{"n_layer": 9, "d_model": 384, "n_experts": 48, "experts_per_token": 2, "d_expert": 736, "d_shared_expert": 0, "activation": "gelu", "moe_layers": [2, 3, 4, 5, 6, 7, 8], "router_score": "sigmoid", "normalize_top_k": true, "routed_scale": 1.0, "balance_loss": 0.000982, "balance_bias": true, "n_groups": 8, "groups_per_token": 2, "init_std_router": 0.0144, "lr_router": 0.000902, "n_head": 4, "n_kv_head": 4, "head_dim": 96, "vocab_size": 32768, "norm": "layernorm", "norm_place": "pre", "norm_eps": 1e-05, "positions": "learned", "qk_norm": false, "attn_scale": 0.102, "tie_embeddings": true, "parallel_block": false, "init": "normal", "init_std_qkv": 0.0375, "init_std_o": 0.00883, "init_std_up": 0.0375, "init_std_down": 0.00441, "optimizer": "muon_variant", "lr": 0.00936, "lr_mult_down": 3.0, "beta1": 0.9, "lr_head": 0.00582, "warmup_steps": 200, "schedule": "wsd", "decay_fraction": 0.741, "decay_shape": "linear", "final_lr_fraction": 0.0, "batch_tokens": [65536, 131072, 196608], "seq_len": 1024, "doc_mask": true, "train_tokens": 1800000000, "steps": 15382, "dataset": "wikipedia_en"}
Below are experts of layer 6 (counted from 0) of a mixture-of-experts language model. Rows are named router (the router's row for the expert), up (a neuron's input weights, with its number) and show model dimensions 128-191. Each number is 500 + 25 x the weight over its row's rms, rounded and kept within 0 to 999. Numbers have three digits each.
After each expert's rows: a language model's description of what the expert responds to. This comes from a sample of Wikipedia text that the model never trained on.

# expert 1
router:532493515511479460475480529471477537473496505466493538505480468484450495486518523509524549489502496499540521509506504482472501477511566513541474464533538483534476526503511492463463509505519491
up0:537528494509492527474497497507537515517516504532535511487498475483480516517501483461525510468505537500498500517477513507505503477461526513497477505470490467483510492514484483483518524481514504
Description: Name and taxon fragments

# expert 30
router:503500501519499513449532532476515517496473507497475481453559513507481512494514526502531486482532493476487523534557508494482539448516516528480569463571501484462467498474481534481507472510470487
up0:460513489525482478461475519495459539502490516503518499510516494547456499539469500496479498486496510473570469517514533501484504500518514438515491477485486498466522525481499503470529513427477485
Description: Name-initial syllables

# expert 41
router:493506510487491499490493511493485487510482568492512517515500480514516510518491541556507525485462455497527527506480503487486457498505518512500520461547524480485470481524533480508478504537548494
up0:528522491480482510458475545482508522561450506480536482498464504459543533496486521523479524470514469507527501481484474523497521540487517499452467532536518533479540496498481458514498498485490479
Description: Institution and government words

# expert 47
router:496502490517467470512466512508501475493486521433475524493488508477473534541530512486509504486514510488528519517476490517468520494494529522503489491507554473547514517458533506530473476497525497
up0:502524468534487463495457476489489472525516556481452478492508497541518500535473497559529499486473492457474472557462524510483540475514516515510498531508478512538470424482416501500492486492504471
Description: Non-Latin script bytes

# expert 9
router:526512503513477433468498439463458499501533488463509472531506494493528488511506456564542514478484476490553500483489511504492551457492535561489488516524517486509526517524525509502459529474492502
up0:547502463492530514482496524450510515497514498508466514483513469508496493505531490455492529509473493511502567512517463489484483500521504495474502537479481498520488496488492484499533497495472528
Description: Word-final commas

# expert 19
router:502516516527494476477461514495532449491499523491487471517522473468528440540508493545501471496475507482472506529534498506494505482492550496545507508509547443514518520486498461498506526490499488
up0:522527506469524525523496486487508496529516494534473514461473486514492480526463501486500450500515527508515516530503472499495520487485495462515503505490480505479518513478441466500532461469535498
Description: Prepositions after nouns

# expert 3
router:503514507545504525475465485482497471538482516498458553493522463509467479519520515497508498457478466487507514503473479530478514492476537514480476476500527543520518496469505502493495537484508456
up0:474462492482440489504470506470529519524510517517489528536504518496442503487502497500481525484548532491504491512503500494513503535543519420524508512500504533459561499550471514512500493494514485
Description: Creative work title words

# expert 10
router:543527531485508447485483511484490471520484497483528512502510471446449510479531498503529509475476494472519472484474551498463508511516518526527463468539513523550490507516518488499477495481482514
up0:552501438513498480499512504467483473472503472493528546503517481505513470526489486537503461499461542504513486499482532503486524495500456505491515491495496521496498480463453519505530515493450526
Description: Subject pronouns

# expert 45
router:518513509508507499483517495500502524485487508517496511496487500501524479498525467517535504521514510486513524471420453503477501471501479516527475501531535485504529507463519511510460516505484511
up0:505479496474512493484490516542455502527520502507473509448535505477485529519491478538518523542491517495464500491511504513514448551527510517494475488526528513474534485461515528509495485475493523
Description: Function words and connectives

# expert 13
router:544538499495524484498471540507486468509500483468535517519497489524494540482519513561479513495483439499537525508473491501468491488484550539519484473537492483504516453508528438500462511507504497
up0:510549486446480505488506495500489532499487535513494514485514504514482495517485535521490511491477506539478483525520474543521509487490503533506552553553460444457459479514489514487470489541515543
Description: General plural nouns

# expert 40
router:461478498536466470477494541488505483481503501515449505499490471486490489534491518532539493508442479519477530524519497502492525456471536490530501479491503460524526556508521485503495513441519490
up0:492473521475516508511510504492473504514485486533492467489508534518474531523521465515524528535486517569521479534490528555480480492521541536462539463510477516507517495488480491532530458497534492
Description: Verbs and prepositions before objects

# expert 28
router:493487544604470499471501520459487493528500556421497523544508489498483538546516496491527524462496524494550543509466527469500464500474498498533470511496513508514479483475496480518441506503532479
up0:485506508497492495467516483505515448552564519527501549576531508529541450514522531548450511543530477503512517490482505537507533510497474483508477519503480540481496510495522487495516490510547501
Description: Decimals, colons, table separators

# expert 12
router:484497480528483503492491506442492510500481541494513483536481472494508484497505494490486536483499472503503531512495492484447482507539506497505550520539544438526523533524470535475482514527535501
up0:497504506498509488487516510501536487517516500495537530534466493496514502491481488534537479456468526508507476525527471516515521506497523493512514419504473493505522496511498515536524526501508496
Description: Articles and name particles

# expert 32
router:493507535506482481503461513460523509487475545506458510499504475423481460481494491544523479509455496521526501514525484468487497501473519491514462483502552485513498535531506484531470531446531497
up0:480505465499479491532492532524500557504490498490501488521512510476491484473502494454503511460499508545462535483531502487555483487502530534518472462484537475486491489517495510486451480512513509
Description: Determiners and possessives

# expert 37
router:479503533508478544533474501493459501556498516528483564501556485520477511489499495502469481508463502503533463502519462464509497465447561490536516489517529477485526486499484489498467521509496468
up0:513500489501504525514501480520537495536473537507522523469488507454479525520490459496560530505516534514474510467505544487472533508537537501532477483511502529509487524476454528530520569472534510
Description: Capital initial letters